config.toml
n_experts = 64
balance_loss = 0.00212
lr_router = 0.000567
n_kv_head = 8
head_dim = 32
rope_fraction = 1.0
attn_scale = 0.177
tie_embeddings = false
init_std_qkv = 0.0348
init_std_o = 0.00657
init_out_by_depth = true
final_lr_fraction = 0.1
seq_len = 1024
dataset = "wikipedia_en"
Below are experts of layer 9 (counted from 0) of a mixture-of-experts language model. Rows are named router (the router's row for the expert) and show model dimensions 0-255. Each number is 50 + 15 x the weight over its row's rms, rounded and kept within 0 to 99.
After each expert's rows: "mostly gets" lists some tokens that are sent to it at least half of the time. This comes from a sample of Wikipedia text that the model never trained on.

# expert 40
router:72 50 17 23 42 71 29 33 48 50 63 69 57 28 64 60 69 52 58 65 59 56 78 34 70 61 49 35 39 29 62 25 33 49 55 66 18 53 26 58 53 65 81 70 64 43 66 45 34 54 49 51 55 67 70 29 21 71 61 58 16 53 52 50 18 47 50 45 54 61 65 80 46 72 58 39 56 82 54 39 64 64 41 63 86 27 35 65 64 49 58 55 62 58 40 21 43 68 77 66 49 68 68 54 81 59 32 52 60 40 24 46 46 46 70 52 61 38 50 38 51 44 50 51 50 50 27 53 56 54 66 65 63 67 59 72 75 68 43 54 48 70 39 45 42 63 50 42 42 77 56 30 78 59 33 70 36 65 45 38 53 63 64 39 54 79 49 57 65 39 15 50 85 62 36 35 47 47 69 74 53 34 46 51 49 42 36 53 42 24 54 48 77 41 41 46 34 42 99 35 43 54 49 57 57 42 47 60 43 70 52 35 56 37 53 26 62 32 32 46 44 76 37 36 55 55 50 35 38 55 21 42 47 51 56 40 52 48 66 46 49 55 47 54 38 56 51 27 76 24 57 65 52 37 45 69
mostly gets: "tion", "ct", "ject", "mit", "it", "pt"

# expert 20
router:74 24 19 47 38 63 41 43 26 59 77 60 47 38 47 85 35 66 71 48 44 26 79 40 89 52 37 47 48 05 41 33 34 61 53 70 45 56 52 40 81 58 48 65 67 45 52 52 48 54 48 40 44 44 75 28 37 57 66 49 40 35 75 49 32 65 49 62 80 58 79 58 42 46 38 47 72 55 39 40 61 61 54 54 66 42 43 70 70 34 57 69 48 63 58 19 50 72 66 33 21 61 87 29 52 37 35 62 52 42 40 64 45 57 58 33 58 64 43 35 68 55 37 51 64 45 42 86 51 43 49 56 37 46 65 56 51 44 72 48 45 56 52 49 25 72 53 19 44 72 50 55 50 57 19 53 28 56 65 44 65 54 73 45 59 57 44 26 40 52 20 68 70 54 34 47 45 46 69 51 59 44 19 47 41 44 66 67 54 60 41 55 54 62 66 61 45 52 66 45 32 42 13 45 49 05 44 48 76 59 61 33 45 44 57 17 21 45 45 47 44 59 54 55 45 63 44 61 04 50 38 67 39 71 48 36 47 60 79 59 50 48 40 53 31 47 53 37 67 53 40 58 61 49 52 41
mostly gets: "duc", " continu", "cur", "fu", "vol", "tri"

# expert 11
router:55 13 46 39 41 62 38 46 31 67 84 65 53 54 51 68 23 53 69 49 67 38 56 20 45 62 47 18 41 50 70 43 25 51 69 81 41 44 20 61 57 58 52 40 69 44 30 51 15 65 55 43 51 48 66 45 42 61 63 31 45 32 42 42 26 58 58 80 37 71 56 44 36 31 39 40 63 53 68 24 56 67 68 48 60 43 27 61 55 26 62 90 20 39 50 52 30 66 59 34 16 58 57 28 54 44 28 40 46 27 36 49 39 50 69 56 54 69 37 46 45 36 35 44 34 48 52 61 55 27 40 56 35 45 73 66 35 61 53 58 42 66 58 53 40 71 59 28 42 49 49 30 59 63 50 73 19 75 48 39 56 53 56 54 64 53 41 38 21 47 51 38 61 54 52 79 38 47 36 66 44 26 40 26 40 46 64 70 50 35 39 47 52 52 56 53 21 26 42 27 43 40 45 37 55 51 47 62 53 58 47 35 61 48 65 29 60 24 32 63 55 71 68 31 39 56 38 43 21 55 02 51 32 72 47 50 19 56 54 60 22 44 26 59 59 34 46 54 63 56 42 78 62 46 46 45
mostly gets: " su", " Su", "amp", "li", " Du"

# expert 35
router:59 19 49 43 32 59 59 50 37 57 67 70 59 57 42 63 41 71 69 58 85 46 56 19 49 60 40 51 56 32 72 47 44 34 56 83 48 68 47 64 51 65 76 49 54 01 39 35 63 63 67 21 46 72 66 25 43 67 73 40 43 54 39 34 49 54 24 82 50 51 66 40 38 55 26 09 66 67 55 50 51 61 52 54 50 41 38 74 66 44 53 78 46 48 49 45 40 47 63 62 27 44 41 50 44 34 42 54 40 42 39 62 45 53 49 57 53 43 21 25 52 41 62 53 52 61 18 61 77 31 64 56 36 41 72 42 50 59 84 66 15 67 47 51 46 58 69 46 35 79 55 31 68 51 53 62 58 50 83 50 66 52 42 21 46 75 40 61 30 48 51 64 65 43 52 42 20 58 46 52 38 45 42 14 33 49 67 72 48 45 55 57 65 54 96 58 58 23 42 42 33 54 44 53 37 37 12 72 68 63 58 43 63 51 35 58 45 56 30 84 40 40 50 50 39 45 20 56 56 46 47 41 52 62 33 39 54 45 85 46 36 45 50 62 30 47 47 49 60 46 42 40 44 44 50 65
mostly gets: " de", " ca", " pre", " Ca", " po", " Jo"

# expert 41
router:48 47 59 25 39 51 34 38 28 55 51 57 50 47 65 74 31 52 62 51 60 51 57 51 46 84 25 31 51 38 55 31 52 51 66 49 36 60 41 38 48 62 63 52 63 48 51 36 42 50 53 22 72 51 61 56 47 62 65 47 61 49 33 52 55 64 60 80 51 69 63 61 76 66 85 51 57 88 79 42 58 49 52 45 57 40 45 66 58 50 61 53 42 38 53 46 29 29 58 59 17 53 55 67 69 51 33 71 71 42 44 68 26 49 58 14 51 65 31 58 65 41 57 49 55 89 30 62 50 21 47 70 68 45 44 50 75 68 56 52 37 55 62 46 43 32 69 43 28 53 58 16 83 60 59 59 48 74 74 26 57 59 55 44 44 77 37 45 41 58 40 69 73 28 47 50 43 88 50 49 42 46 42 48 43 62 62 64 53 51 50 65 77 78 65 58 47 51 42 36 32 49 35 38 62 49 18 77 79 76 02 37 66 56 38 65 52 27 33 62 50 68 39 53 39 47 67 66 32 72 46 49 33 51 53 48 33 58 81 31 15 48 33 49 38 44 60 37 60 48 37 66 47 37 34 46
mostly gets: "ang", "hy", "y", "ung", "ay", " China"

# expert 60
router:57 41 47 36 45 53 47 45 56 65 48 55 77 29 56 42 42 49 52 61 53 30 55 41 55 54 29 45 45 40 54 31 46 44 57 56 32 58 29 37 66 59 67 81 68 33 52 45 42 58 59 43 24 58 69 49 39 53 52 38 44 41 64 46 54 59 16 46 43 61 67 70 91 54 47 23 44 72 53 52 72 57 71 44 61 43 54 71 69 33 45 68 34 50 45 06 56 68 34 70 38 49 74 45 53 28 25 88 60 43 26 48 45 69 71 39 80 52 47 33 54 26 42 65 51 57 50 68 69 43 36 49 27 38 58 48 46 69 58 45 54 60 41 48 25 47 60 50 39 69 33 28 67 75 39 56 48 74 73 39 46 47 75 41 47 65 35 55 33 65 04 55 71 44 31 63 40 56 65 55 26 47 62 51 47 55 52 66 50 31 72 62 59 59 65 70 07 30 50 48 60 63 38 39 60 41 29 77 53 62 24 11 65 39 66 37 34 48 35 54 58 34 47 45 38 52 20 68 33 52 46 59 53 47 48 48 37 41 73 48 34 44 41 94 24 42 59 51 80 47 45 41 53 29 29 60
mostly gets: " version", " system", " services", " company", " Council", " Company"

# expert 3
router:39 26 38 52 01 56 29 40 39 45 72 64 57 47 65 57 59 72 60 54 52 35 32 51 43 83 40 49 24 23 46 41 34 21 46 73 41 70 37 45 76 55 48 54 73 49 38 38 37 68 62 37 31 73 54 46 48 50 40 49 36 72 63 50 30 82 44 61 59 73 61 54 71 59 64 47 39 50 55 31 83 57 66 63 61 40 45 82 49 39 69 53 46 54 55 39 31 47 47 52 53 46 58 46 66 46 45 60 50 41 41 68 35 55 41 58 65 66 44 33 68 42 48 72 84 71 38 40 46 19 75 56 46 54 53 58 71 64 38 55 24 46 64 60 43 41 81 49 27 57 31 52 57 74 62 53 29 68 56 44 64 47 63 27 51 71 29 25 37 59 31 44 57 47 35 67 40 62 56 53 25 44 30 38 42 44 76 56 35 58 62 69 60 60 59 70 39 17 59 34 37 64 33 64 56 34 51 31 50 54 41 49 63 38 69 37 31 41 36 45 73 62 46 30 51 67 33 95 47 60 44 39 37 41 50 36 57 75 71 55 28 30 51 71 03 46 40 35 55 37 22 51 57 45 56 49
mostly gets: " a", " A", " an", " another", " small", " This"

# expert 61
router:50 58 37 55 56 72 37 37 30 30 45 64 64 62 66 87 34 59 61 56 54 56 58 36 58 57 48 51 39 33 30 43 26 10 54 78 48 57 24 56 71 58 38 43 67 42 38 36 41 64 69 50 32 71 72 58 40 69 51 33 30 31 72 49 48 64 45 49 57 64 51 50 60 66 66 33 47 83 36 46 70 61 47 58 47 45 44 61 57 36 79 67 21 58 60 44 37 64 44 59 23 58 40 49 64 35 44 73 75 54 47 49 41 58 56 51 72 50 30 52 59 59 62 51 70 68 62 70 62 38 63 49 45 56 34 68 53 66 58 49 29 58 29 31 40 55 63 32 38 71 36 35 50 56 58 74 54 71 82 57 51 24 47 30 56 56 17 45 38 35 42 40 57 42 43 21 51 45 55 83 26 48 49 43 26 38 61 76 36 47 72 32 51 66 77 87 37 42 45 49 48 78 46 22 58 39 23 74 47 65 27 31 64 48 28 54 29 45 18 69 80 50 45 45 44 64 38 63 46 66 47 53 50 57 35 42 47 55 57 45 37 45 36 53 37 65 75 41 56 33 54 65 40 65 01 39
mostly gets: " Ho", " All", " Air", " You", " For", " Har"

# expert 21
router:54 52 39 27 57 74 58 42 45 54 53 81 66 34 78 55 49 48 51 42 60 45 71 29 58 60 50 50 54 36 53 27 33 34 53 40 31 69 33 40 64 70 52 59 69 31 28 20 48 64 40 46 52 58 87 53 51 77 48 41 41 58 60 60 62 60 39 62 31 64 53 69 26 47 55 49 60 54 38 45 64 54 66 46 81 38 49 68 76 64 50 67 31 45 25 29 55 24 67 67 33 79 55 48 67 44 30 43 37 43 39 66 26 60 50 43 60 41 34 55 56 43 61 65 36 72 52 87 43 39 47 46 22 29 48 47 57 65 45 79 76 54 57 49 37 63 54 53 33 75 23 45 56 53 40 81 46 67 71 54 64 35 56 45 54 66 33 41 24 37 36 60 54 23 40 53 33 49 54 61 51 36 43 53 55 49 57 89 55 27 47 50 49 72 63 70 42 40 67 60 44 58 35 27 58 30 59 51 71 49 40 28 49 35 68 45 63 56 14 72 24 52 45 37 55 56 33 61 58 40 29 50 24 73 33 43 15 40 44 48 28 57 51 64 33 54 97 37 61 51 32 78 58 65 33 63
mostly gets: " However", "ur", "ma", "rop", " Bur", "iv"

# expert 7
router:54 54 47 32 28 66 39 24 43 50 48 48 48 43 52 45 51 68 47 45 58 46 47 44 63 54 59 39 56 60 66 41 62 51 73 55 32 52 21 46 52 64 73 61 69 34 31 50 50 76 67 39 36 78 54 53 50 57 59 39 24 84 54 54 48 58 38 43 66 56 57 68 40 51 64 41 56 76 58 43 93 49 58 53 46 48 41 47 58 37 61 60 55 74 44 51 40 42 48 70 61 56 41 46 52 44 43 58 59 48 64 62 43 62 57 58 65 58 47 46 54 49 23 88 54 64 32 77 52 31 42 54 38 40 47 52 67 57 29 61 42 67 64 32 14 46 62 26 36 67 31 39 60 66 35 88 50 73 71 08 47 19 81 26 55 65 32 59 58 37 10 58 77 41 35 52 52 66 54 51 26 62 61 51 37 57 76 80 44 22 54 54 73 53 68 58 48 44 53 49 25 80 41 26 55 57 61 54 79 56 47 50 67 44 58 59 63 29 18 64 62 65 78 47 43 53 33 68 20 49 64 42 38 53 35 42 61 63 76 46 43 33 37 68 56 48 60 27 53 45 58 58 95 37 39 74
mostly gets: "ć", "ș", "iya", "ka", "ı", "ana"

# expert 13
router:58 36 46 47 43 72 37 24 45 35 71 44 95 27 49 62 47 61 42 62 50 25 41 46 92 51 34 50 04 20 48 41 40 50 53 60 55 81 22 40 53 61 56 50 60 50 52 20 26 59 77 35 40 35 60 23 42 60 51 18 50 77 59 58 51 79 41 56 50 68 61 50 61 63 45 24 76 52 48 41 50 60 62 79 58 45 41 56 77 41 65 62 41 45 44 54 51 50 78 52 42 67 61 32 42 46 40 61 47 35 48 57 46 58 59 38 61 47 41 23 40 23 41 82 55 42 30 57 45 40 47 56 45 68 38 73 59 57 70 81 36 84 40 26 52 45 56 44 53 51 44 26 54 86 46 54 32 48 42 60 55 44 62 51 52 64 45 45 30 53 42 52 56 33 23 56 49 67 49 63 16 26 48 54 47 36 60 53 32 38 62 68 65 64 88 72 50 24 51 47 42 49 28 34 65 44 24 57 63 48 53 46 52 39 62 41 31 12 48 58 67 51 51 24 55 69 49 66 45 51 35 42 43 63 33 38 54 38 35 42 31 53 29 63 54 70 65 46 47 39 21 59 73 36 37 57
mostly gets: "==", " ==", "===", "History", "Career", "\n"

# expert 39
router:47 39 41 53 62 59 26 56 29 74 72 53 55 83 60 46 34 63 53 62 45 50 71 55 47 72 46 30 35 50 66 58 48 06 68 49 43 55 28 14 37 64 72 60 46 29 34 40 38 40 68 51 53 65 77 56 45 75 54 57 40 57 52 35 36 39 44 73 49 56 66 64 77 49 59 52 81 55 66 41 65 70 56 77 59 36 22 82 67 15 62 49 45 48 50 53 57 35 72 59 21 44 54 35 53 39 27 54 79 35 42 58 35 45 42 29 54 63 35 44 45 53 69 77 40 59 56 54 80 41 33 63 25 29 52 60 44 53 58 61 21 49 60 31 39 77 85 51 44 46 44 40 55 65 40 64 60 46 79 27 50 49 76 36 55 53 31 51 57 28 50 74 56 08 40 39 54 63 77 67 59 54 51 51 33 51 64 46 26 62 50 49 40 43 70 50 39 55 64 42 59 59 44 47 79 45 56 59 63 63 42 39 41 36 68 40 44 44 56 55 71 44 30 21 27 55 37 77 44 73 45 28 48 34 51 37 32 43 52 39 46 51 60 44 36 61 64 06 57 36 28 45 59 44 40 61
mostly gets: " the", "g", "The", " The", " its", " their"

# expert 34
router:61 44 35 51 40 51 37 53 38 72 56 72 69 74 84 44 62 59 69 51 66 41 58 20 41 61 38 31 52 48 63 53 53 27 34 56 33 78 39 47 58 57 54 35 64 49 31 36 34 59 68 45 44 56 54 51 52 80 50 49 48 75 74 45 48 52 33 71 47 61 43 43 68 55 42 56 70 65 46 33 52 46 62 77 46 28 48 56 54 41 61 63 49 75 33 46 41 71 34 57 60 54 44 73 48 25 26 75 49 47 17 46 36 44 70 25 71 66 46 36 54 22 69 77 70 82 31 57 62 52 58 69 39 61 66 62 99 83 69 53 55 65 63 45 33 67 45 47 39 94 39 45 61 60 23 57 37 71 53 40 56 56 54 34 80 68 18 45 52 54 38 38 58 54 35 41 49 63 48 63 37 50 32 56 23 44 54 51 10 45 72 47 56 63 60 44 22 57 61 48 44 72 47 39 85 41 50 65 60 68 18 50 66 24 33 34 55 48 49 68 55 62 42 34 54 74 49 45 63 36 41 48 28 45 58 30 43 60 52 54 40 46 28 45 36 73 41 57 59 34 70 52 47 36 47 70
mostly gets: " other", " new", " American", " local", " former", " European"

# expert 25
router:44 37 35 45 39 54 31 33 41 67 67 77 44 73 59 62 57 52 60 46 42 37 50 24 35 48 34 45 35 38 81 37 38 59 61 80 34 43 56 45 55 63 58 47 57 56 43 53 25 52 62 47 28 56 81 74 47 61 60 45 43 56 55 54 62 54 37 61 66 66 94 54 47 66 50 12 71 65 31 47 61 63 52 44 70 42 56 76 48 39 50 54 59 41 34 38 58 52 68 78 40 95 35 25 35 41 34 86 68 46 41 50 42 57 83 66 68 69 55 37 57 31 31 73 58 50 46 45 51 42 63 52 18 49 55 69 47 54 39 47 46 50 74 30 42 49 67 44 29 64 57 52 40 57 83 64 36 56 56 28 48 43 41 46 63 51 44 56 36 74 54 23 56 37 43 67 39 55 63 69 60 45 26 53 30 63 48 66 54 38 57 49 70 59 73 86 27 47 66 27 40 82 31 49 66 31 45 68 70 47 54 42 60 47 70 18 45 29 38 84 48 69 48 39 44 48 54 80 36 70 45 29 52 60 42 31 45 65 45 34 34 79 58 72 45 62 57 56 74 67 41 54 57 51 36 69
mostly gets: "ver", " long", "±", "ten", "|---|---|", "qui"

# expert 14
router:47 54 42 38 14 56 46 41 45 60 85 52 69 52 44 47 52 69 59 60 67 34 36 41 52 60 46 49 38 27 85 46 56 40 46 67 53 70 44 44 48 70 60 69 56 33 42 37 61 71 43 48 51 73 66 43 53 47 57 29 13 49 53 47 48 63 27 64 39 51 66 50 33 74 46 23 42 76 55 39 71 69 51 58 58 52 34 56 43 44 59 61 41 53 65 55 46 43 54 48 09 65 64 46 64 28 41 55 69 57 33 86 32 51 52 60 45 69 26 36 44 48 40 65 52 53 14 59 88 28 69 50 26 31 51 46 72 62 58 57 28 75 42 26 37 49 75 41 30 56 35 26 49 83 40 76 51 69 65 31 45 35 73 21 54 56 41 43 31 42 40 57 61 41 58 37 44 59 59 60 34 42 67 26 42 42 75 60 54 55 40 48 58 55 45 90 31 32 48 42 47 59 29 54 57 46 29 59 48 67 47 45 51 41 22 48 21 37 14 78 80 72 58 59 46 68 33 51 35 59 41 31 45 62 47 50 50 56 92 48 34 57 38 76 45 45 72 44 39 45 45 40 46 39 33 59
mostly gets: " Mc", " Bra", " Sch", " Ra", " Ja", " S"

# expert 36
router:55 37 36 46 46 53 53 42 42 62 61 64 57 39 40 75 42 57 70 61 40 44 48 34 57 59 32 43 56 61 53 44 12 61 68 61 20 63 50 42 64 76 70 69 88 30 38 47 56 79 86 40 39 57 65 31 40 38 92 47 52 51 73 51 24 43 42 80 72 62 51 64 59 51 47 55 59 64 61 29 72 80 44 44 45 49 17 65 45 31 49 53 49 54 34 48 53 34 55 59 41 81 53 22 45 59 37 74 51 38 56 57 59 63 74 41 55 50 27 52 55 49 33 60 61 57 31 82 86 19 49 64 42 41 56 57 50 54 54 65 44 48 62 46 18 57 68 26 46 65 48 14 37 65 56 79 44 65 55 45 64 23 73 51 34 73 41 23 35 62 39 46 75 46 51 23 30 80 45 55 43 34 42 43 42 48 56 48 37 46 57 42 69 72 62 64 41 51 56 26 49 38 29 52 87 51 42 65 51 58 32 47 49 46 58 43 54 31 32 47 47 81 39 51 58 56 17 46 20 32 30 54 47 48 52 33 54 48 77 62 51 38 46 49 45 47 48 28 58 49 29 63 39 49 43 75
mostly gets: "è", "í", "ë", "ș"

# expert 10
router:57 57 45 42 37 53 51 47 35 54 54 64 84 32 66 49 55 56 52 60 48 37 71 39 53 54 47 28 30 42 76 43 31 54 47 83 13 54 49 33 73 57 65 68 71 49 37 34 42 54 48 51 40 32 53 26 37 76 47 28 43 63 54 48 57 59 43 48 74 69 66 46 75 56 67 19 59 73 48 54 67 49 59 58 49 39 39 57 73 35 89 55 49 70 41 29 54 61 58 69 53 77 61 40 52 17 27 58 47 24 22 52 20 59 48 42 72 53 36 36 65 27 60 58 75 58 42 71 66 45 64 42 43 32 67 54 69 66 46 79 38 76 61 39 31 44 77 66 49 54 47 50 60 45 42 50 41 39 44 49 81 54 48 42 43 61 44 44 27 64 01 68 74 29 47 71 45 69 49 51 29 42 37 54 38 54 51 48 15 28 67 80 54 51 56 60 26 34 76 36 40 61 38 40 55 61 49 50 63 45 28 27 64 33 47 40 35 49 23 58 57 58 35 57 11 66 46 49 25 41 39 52 49 51 17 25 55 47 58 48 33 50 57 60 45 52 71 30 37 40 52 49 58 45 38 64
mostly gets: " 2005", " 2011", " 2019", " 2004", " 2001", " 2017"

# expert 37
router:61 35 42 28 22 71 37 46 13 44 72 78 55 67 74 55 46 60 52 67 33 34 54 44 74 58 31 27 56 54 48 59 58 13 67 34 40 55 36 35 55 69 40 41 54 28 48 55 51 35 61 62 52 49 47 33 46 64 65 47 57 44 60 86 44 60 44 48 56 62 59 39 51 61 87 32 56 58 58 38 61 55 84 73 68 30 52 53 58 42 62 63 37 79 45 51 49 48 65 72 36 50 50 14 68 54 36 61 65 47 40 50 37 77 58 46 67 66 37 41 83 28 59 75 61 78 34 60 38 42 48 65 44 60 68 54 53 44 69 49 24 68 45 27 26 67 53 33 28 48 41 42 69 55 44 45 41 47 46 20 69 60 47 42 42 68 30 29 30 27 41 58 57 31 54 69 36 52 62 56 53 37 50 44 42 45 48 38 37 52 54 81 62 65 49 74 33 55 60 28 52 54 42 33 74 32 38 60 40 62 22 30 60 34 42 21 46 53 38 65 71 77 54 75 28 51 45 73 38 43 47 49 22 69 58 55 51 62 53 39 46 44 40 58 62 91 68 33 56 23 29 68 30 53 49 61
mostly gets: "al", " some", " full", " free", "ral", " different"

# expert 57
router:63 42 47 43 34 55 53 23 48 52 62 56 92 38 44 67 11 51 57 58 47 42 44 47 77 54 44 31 60 41 78 42 23 29 64 58 54 44 14 50 56 77 58 63 64 52 67 38 52 64 64 30 52 55 76 54 31 58 46 46 30 68 59 56 51 68 26 57 40 61 45 51 44 78 50 37 74 59 41 54 60 57 82 79 83 52 51 62 48 04 59 47 29 58 23 63 48 55 42 53 48 67 59 46 53 39 23 49 47 35 40 62 38 63 75 45 56 84 31 32 64 41 55 48 41 61 49 69 62 53 52 32 59 40 58 35 56 71 30 58 63 51 44 29 40 67 51 53 52 78 59 61 51 52 47 46 47 60 57 76 65 56 61 42 46 37 58 52 44 46 47 52 58 43 50 13 55 53 53 69 50 45 45 46 35 26 55 67 04 44 60 70 60 68 45 68 37 46 46 43 34 86 25 52 60 43 36 55 69 52 66 42 58 28 50 29 64 16 46 82 47 40 38 50 41 48 29 64 45 50 44 56 60 93 54 56 32 50 81 51 39 62 43 44 47 66 53 24 88 32 50 58 57 26 35 57
mostly gets: "b", "ab", "bi", "ib", "ub", " sub"

# expert 43
router:51 52 59 29 50 57 40 31 51 64 72 71 80 69 79 47 28 60 55 82 54 30 49 49 52 54 26 56 60 54 38 37 41 45 39 60 49 70 51 48 46 57 43 51 59 42 48 40 10 62 64 55 31 65 47 48 40 66 79 20 64 63 47 51 39 46 19 48 45 56 52 26 48 86 62 45 48 46 48 39 72 61 60 59 56 45 48 50 55 52 47 72 12 57 56 35 39 59 56 76 49 89 41 34 52 46 55 83 58 38 24 52 44 61 53 28 84 65 44 25 61 50 27 86 31 57 52 74 68 52 67 58 34 35 49 59 77 41 41 49 13 61 55 25 39 57 54 33 36 82 45 26 51 82 52 52 47 63 48 28 71 69 72 43 55 46 42 28 49 62 18 58 56 52 50 60 52 73 37 48 53 50 43 41 29 47 72 61 55 31 60 50 46 79 56 36 35 46 41 42 34 46 15 56 55 28 45 55 63 50 37 04 41 49 62 25 51 48 39 49 49 51 47 53 47 52 29 45 22 71 28 55 45 46 23 21 32 44 63 47 44 64 43 45 41 50 50 21 48 51 36 51 48 36 34 61
mostly gets: "′", "″", "Species", "−", "\n", "^{2}"

# expert 54
router:30 38 50 50 34 51 38 34 63 70 66 44 53 64 64 34 47 48 59 59 62 34 42 34 49 44 17 46 44 38 49 43 47 25 56 76 54 42 35 42 42 65 64 85 98 54 64 56 51 67 34 28 20 45 59 35 54 69 51 32 34 58 51 58 43 64 49 61 42 58 46 59 74 58 54 40 43 52 70 51 68 60 74 52 64 29 41 52 66 16 56 57 36 27 45 48 55 52 34 46 52 59 45 54 64 28 42 57 62 36 29 49 38 59 42 56 62 43 49 51 60 43 60 61 79 64 58 52 70 41 78 62 67 45 85 47 81 57 73 74 18 63 71 36 23 77 70 23 41 71 39 41 76 84 31 54 51 88 65 32 62 34 40 23 39 39 47 42 35 31 27 76 60 41 52 48 48 70 45 62 35 51 45 42 44 36 56 42 46 43 78 63 58 57 64 51 42 55 72 32 40 60 40 50 67 37 27 49 66 58 58 46 55 25 44 34 43 23 34 44 63 24 51 13 37 41 45 38 48 58 27 65 21 64 26 48 46 48 35 36 44 64 18 58 45 62 36 34 64 48 37 43 73 43 51 48
mostly gets: "i", "ni", "ai", " Si", " Bi", "ti"

# expert 23
router:66 54 44 32 54 54 43 28 32 51 61 51 51 68 48 51 28 49 46 57 84 53 33 47 46 52 37 56 55 49 94 26 48 25 62 89 46 60 37 43 52 81 47 76 84 42 56 61 27 59 70 61 61 62 67 53 41 62 44 31 61 53 82 71 50 59 43 59 62 74 43 74 36 67 39 62 66 53 39 40 70 48 46 64 38 36 63 66 36 45 52 77 20 61 42 43 47 50 75 62 48 44 29 44 38 36 20 69 54 40 49 47 47 47 49 23 66 36 45 32 51 52 54 59 59 41 34 76 83 44 45 55 63 58 47 42 67 48 81 58 38 67 37 26 32 58 43 33 17 64 47 19 85 54 37 43 29 66 56 33 59 29 58 33 72 56 35 46 27 38 37 42 70 18 49 54 57 62 72 52 31 39 20 30 38 44 42 82 29 54 60 65 58 62 65 60 20 53 65 35 40 63 28 34 48 39 37 62 49 60 55 24 55 40 46 36 48 72 40 74 40 41 59 32 42 72 37 27 39 61 30 60 50 66 45 46 57 45 58 49 48 48 42 73 37 66 62 41 81 54 42 59 60 52 38 46
mostly gets: "mi", " second", "year", " third", "mmer", "–0"

# expert 56
router:68 25 36 49 42 40 32 41 37 57 62 72 80 50 59 42 44 74 61 64 71 35 62 51 97 49 31 44 51 20 57 35 51 39 74 88 49 62 29 53 47 67 63 44 54 47 38 42 47 67 60 09 49 48 64 52 54 50 55 46 53 35 41 80 36 33 39 62 49 67 58 78 70 68 45 35 67 54 45 26 48 50 47 44 78 38 56 66 54 44 71 74 55 60 32 45 30 50 56 49 32 48 64 48 55 25 41 59 73 31 40 70 50 46 52 51 65 50 41 43 70 30 39 54 40 67 43 48 51 23 46 49 46 74 47 45 65 51 57 54 39 55 39 52 46 61 72 43 27 75 38 51 47 62 36 62 43 47 76 48 88 25 63 33 89 77 18 32 54 39 28 73 56 42 53 54 40 59 54 58 20 44 32 58 54 47 69 60 32 56 69 64 67 51 70 61 37 16 40 52 25 52 46 23 61 51 33 64 55 56 50 45 64 33 42 21 45 48 40 79 60 54 57 60 25 38 57 63 49 67 50 30 47 81 42 36 29 40 52 40 59 44 26 77 45 41 68 30 59 46 40 73 62 54 21 52
mostly gets: "MPC", "JPL", "М", "front", "“", "structure"

# expert 29
router:72 25 37 50 26 55 62 39 44 80 71 57 62 48 48 44 33 89 36 37 49 32 36 44 54 57 47 38 31 49 49 36 40 45 38 65 58 47 37 41 56 56 53 67 66 39 42 62 30 44 61 33 24 44 68 47 53 45 55 46 40 57 66 42 64 43 35 58 76 61 87 55 26 55 50 43 53 58 46 31 53 55 66 60 45 46 59 56 45 37 51 57 42 73 44 35 49 35 61 63 52 67 46 38 54 57 20 60 74 41 22 69 53 59 67 21 47 39 37 04 65 40 33 31 54 45 68 48 65 37 71 37 53 54 88 71 86 65 61 50 07 58 58 26 32 64 48 32 44 56 26 38 63 51 35 49 28 57 64 49 51 35 46 39 60 59 49 62 42 37 46 49 56 35 34 51 45 51 45 34 18 35 30 40 48 32 69 53 57 43 80 54 66 55 72 59 34 39 69 45 34 54 33 28 54 56 25 85 64 53 35 24 56 58 54 42 20 37 45 48 62 42 49 63 24 69 52 72 57 75 48 25 41 58 24 34 29 53 64 32 35 54 48 61 45 44 48 03 68 57 38 35 73 33 32 63
mostly gets: " so", "hi", " located", "wi", "ran", " such"

# expert 28
router:50 65 39 44 56 59 39 35 44 59 81 67 54 51 71 58 37 56 53 49 69 46 50 43 52 51 49 34 42 33 68 51 42 56 63 56 31 60 33 52 64 59 83 54 70 48 35 58 56 61 64 54 50 81 63 53 48 68 53 08 44 48 58 58 55 52 39 56 44 63 61 71 67 65 64 31 89 45 58 46 63 71 45 49 41 41 38 82 62 38 63 50 38 58 24 46 00 54 45 44 41 47 59 40 68 49 25 56 64 49 36 69 47 59 61 31 54 58 32 27 48 27 39 83 75 44 37 71 54 43 66 46 46 43 52 66 69 87 80 66 31 54 57 52 39 58 70 43 16 56 54 33 59 88 31 63 40 71 68 37 67 43 46 37 46 50 28 30 45 44 51 39 47 25 50 30 47 64 62 60 53 36 31 46 34 48 62 57 42 42 64 72 67 61 83 67 46 54 47 39 34 60 48 22 74 43 31 65 71 66 35 08 71 30 30 39 44 60 48 49 48 50 50 37 38 69 31 62 47 47 54 49 54 58 32 34 52 86 81 31 25 62 38 63 40 55 41 53 66 44 46 46 65 63 40 55
mostly gets: "=", "|", " married", " by"

# expert 44
router:45 40 28 24 41 54 41 37 51 69 52 65 67 35 86 47 38 73 57 46 61 49 63 22 71 75 42 40 51 43 56 61 29 46 55 57 22 60 54 28 64 45 56 47 44 43 46 58 42 44 53 21 26 60 67 16 36 56 64 26 45 52 70 44 28 59 21 45 32 78 45 71 53 44 60 32 41 77 64 39 63 60 63 64 51 32 34 48 75 49 61 53 47 47 29 43 46 65 38 42 52 79 55 42 57 32 56 70 85 16 56 67 21 73 61 54 78 48 51 40 51 39 55 58 51 65 22 56 69 43 72 56 55 61 61 61 61 50 49 68 47 59 57 52 35 83 53 56 39 54 43 32 58 46 61 76 48 63 55 50 51 48 67 39 44 54 42 53 61 70 48 50 64 37 55 59 35 83 38 78 29 09 43 52 44 57 54 80 38 42 62 54 68 58 53 60 40 39 59 65 56 61 53 59 83 38 48 56 54 55 46 21 62 52 47 34 58 63 42 55 66 71 63 55 25 48 15 81 38 60 72 38 33 76 47 49 65 62 48 33 31 45 36 57 51 67 85 40 54 37 46 36 83 50 40 88
mostly gets: "ton", "shire", " York", "ford", " Street", "ill"